Experts of a small language model.
Experts: 96 experts in each of 8 layers, 80 SwiGLU neurons an expert, a shared expert of 128 neurons.
Below are experts of layer 6 (counted from 0) of a mixture-of-experts language model. Rows are named router (the router's row for the expert) and show model dimensions 256-319. Each number is 128 + 32 x the weight over its row's rms, rounded and kept within 0 to 255.
Before each expert's rows: a language model's description of what the expert responds to. This comes from a sample of Wikipedia text that the model never trained on.

# expert 40
Description: Plural group nouns
router [120 160 108 175 139 148 151 171 104 161 148 134 103 184 155 144 127 104 124 149  68  92 114 107 114 125  99 160 114 116 114 106 159 106 122 110 145 129 108 138 123  67 167  85  79 168 177 102 152 135 190 181 152 170 106 105 118 159 115 161  59 124 127 109]

# expert 46
Description: Year final digits
router [113 165 156 140 164 114 120 192  99 127 194 100 108 214 163 149 136 105 129 177 119 159 107 141 144 141 109 103 131 136 157 131 124 146 146 129 112 150 136 136 129  66 162 117  99 124 168 117 137 125 157 161 146 158 131 118 183 145 105 177 108 155 112 131]

# expert 38
Description: Given names
router [ 86 131 170 106 139 137 146  93  64 186 167 121 128 191 140  95 141 137  83 192 102 136 161 119 184 104 181 145  84 122 124 178 153 141 121  76 124 150  94 143 170 109 160 113  63 149 179 105 159 162 206 159  76 144 130  95 159 159 143 169 137 165 146  83]

# expert 25
Description: National institution adjectives
router [ 72 158 181 174  89 134 142 149 103 198 160 136 116 188 217 130 103 141  96 190 148 119  93  70 152  83 105 194 109  91 164 149 167 135 113  85 145  74 104 128 101  74 137  88 104 164 130  74 146 154 175 149 149  92 111 122 134 146 141 171 152 158 122  88]

# expert 5
Description: Indefinite articles and determiners
router [141 193 152 163 159 125 182 118  65 138 159 145  61 165 192 153 157 159 124 210 140 126 149 148 114 145 130 170 121 129 148 149 170 123  97 143 107 125 174 123 149 104 162 135  55 188 166  93 142  99 156 150 156 120 136 117 140 184 110 182 121 115 117 102]

# expert 43
Description: Name-column table separators
router [ 87 122 177 171 128 146 142 174 110 168 177 151  82 180 154 107 133 128  92 220 114 134 137  97 153 137  93 176  80  87 116 143 109  82 130  87 138 149 136 150 117  83 154  76  95 142 184 112 134 149 138 133 167 159  84 115 142 153 160 158  94 145 157 130]

# expert 34
Description: Person surnames
router [ 89 187 129 151 141 136 103  94  85 152 144  97 114 114 168 131  96 130 125 177 116 118 134 151 180 158 125 148 135 100 117 160 138 141 151  99 153 115 104 163 115  90 143 121 102 167 135  99 150 150 196 131 114  68 131  80 137 149 145 165  98 173 139 120]

# expert 50
Description: Table cell pipes
router [ 82 198 157 166 154 141 107 157  29 159 163 106 101 154 154  96 110 122  41 194 134 128 136  98 148  97 126 149  65  77 142 169 180  55 153 104 124 124 139  91 164 110 137 123  59 204 144 112 144  92 163 135 163 108 151  90 140 146 167 147  94 131 116 113]

# expert 57
Description: The after prepositions
router [ 37 136  93 206 146 147 122 166  68 128 179 119  85 167 103  82 159 123 133 189  85 174 135 148 164  96 135 149  51  52 156 147 125 110 125  77 117 126  72  90 131 107 145 113  86 139 155  82 134 126 173 142 181 104 129  85 109  99 140 157 134 163  93 110]

# expert 63
Description: Acronym letter pieces
router [ 59 128 134 150 134 134 137 188  77 149 169 117  97 179 201 109  99 153 139 212 102 126 102 138 142 144 134 121 122  76 153  78 137  82 145  78 128 142  98 133 105 102 118 109 123 153 170 153 136 161 134 105 162 124 139 131 141 116 164 135 128 162 123  79]

# expert 3
Description: Role and naming words
router [ 96 148 169 128 160 139 180 151 116 123 185 109  82 124 172 102 140 123 133 154  94 103 123 124 205 120 140 129  97 107 129 154 169 109 114 129 145 135 130 133 160  99 127 125 103 153 137 104 143 100 163 142 135 171  90 116 133 135 128 178 129 177 158  92]

# expert 12
Description: Digits in scores, codes
router [ 63 204 124 168 138 113 131 136 114 175 116 132 122 129 167 135 100 111 132 179 112 123 146 109 151 178 137 153  96  75 132  96 131 103 148 106 149  89 112 154 140 128 175 135  68 177 162 102 177 149 161 150 162 137 125  63 197 152 125 198 125 143 115 116]

# expert 20
Description: Infobox field colons
router [ 57 136 139 116 150 150 164 144  84 154 138 110 153 183 119 147  99 111 102 137 102 150 109 127 158 109 101 150  68 134 120 164 100 130  92 107 148  92 133 136 116  68 167 111 100 212 142 103 150  98 145 165 152 145 148  85 117 142 176 149 100 174 136 131]

# expert 51
Description: Final number digits
router [ 43 185 139 178 138 148 105 171  91 163 147 111  89 157 175 121 136 123 118 165  96 149 100  84 158  92 134 117  77 103 125 134 125  88 141 148 173 144 160 119 115  73 156 107  80 131 169  83 141 195 136 118 154 110 125  89 200  90 140 160 113 117 137  95]

# expert 42
Description: Measurement units
router [ 99 145 164 131 171 100 152 144  66 121 167 137  65 150 114 116  96 107 103 189  89 139 134  66 183 113 163 152 112  89 117  99 131 114 173 109 123 156 126 154 122 111 140 115 107 152 201 144 155 126 152 159 136 151 119 123 184 125 120 184  98 104 157 118]

# expert 39
Description: Organization name words
router [ 70 138 179 172 163 141 158 142 115 161 165 135 149 157 207 180 148 131 127 202  94 104 135 112 147 118 106 178  60 127  78 127 111 120 130 119 151 117  93 125 115 144 110 169  94 139 144 138 152 158 140 194 127 121 150  73 114 161 123 142 117 180 131  69]

# expert 13
Description: Numeric table separators
router [120 169 171 134 148 114 158 185  80 144 144 113  29 169 158  97 112  99  86 189 103 131 121  86 155  74 117 159 146 109 154 100 118  97 137 129 155 118 113 123 150  60 130  81  79 147 218 146 144 124 149 127 160 142  98  89 183 122 126 183 129 107 129  93]

# expert 14
Description: Measurement number digits
router [ 91 144 163 110 162 124 147 134 117 186 153 127  43 144 185 154 146  82 112 143 106 119 136 124 158 117 111 152  97 108 154 126 147 113  99 136 119 146  74 171 131  84 142 144  60 159 172  88 113 135 156 112 146 138 123  60 185 140 124 174 114 130 113  78]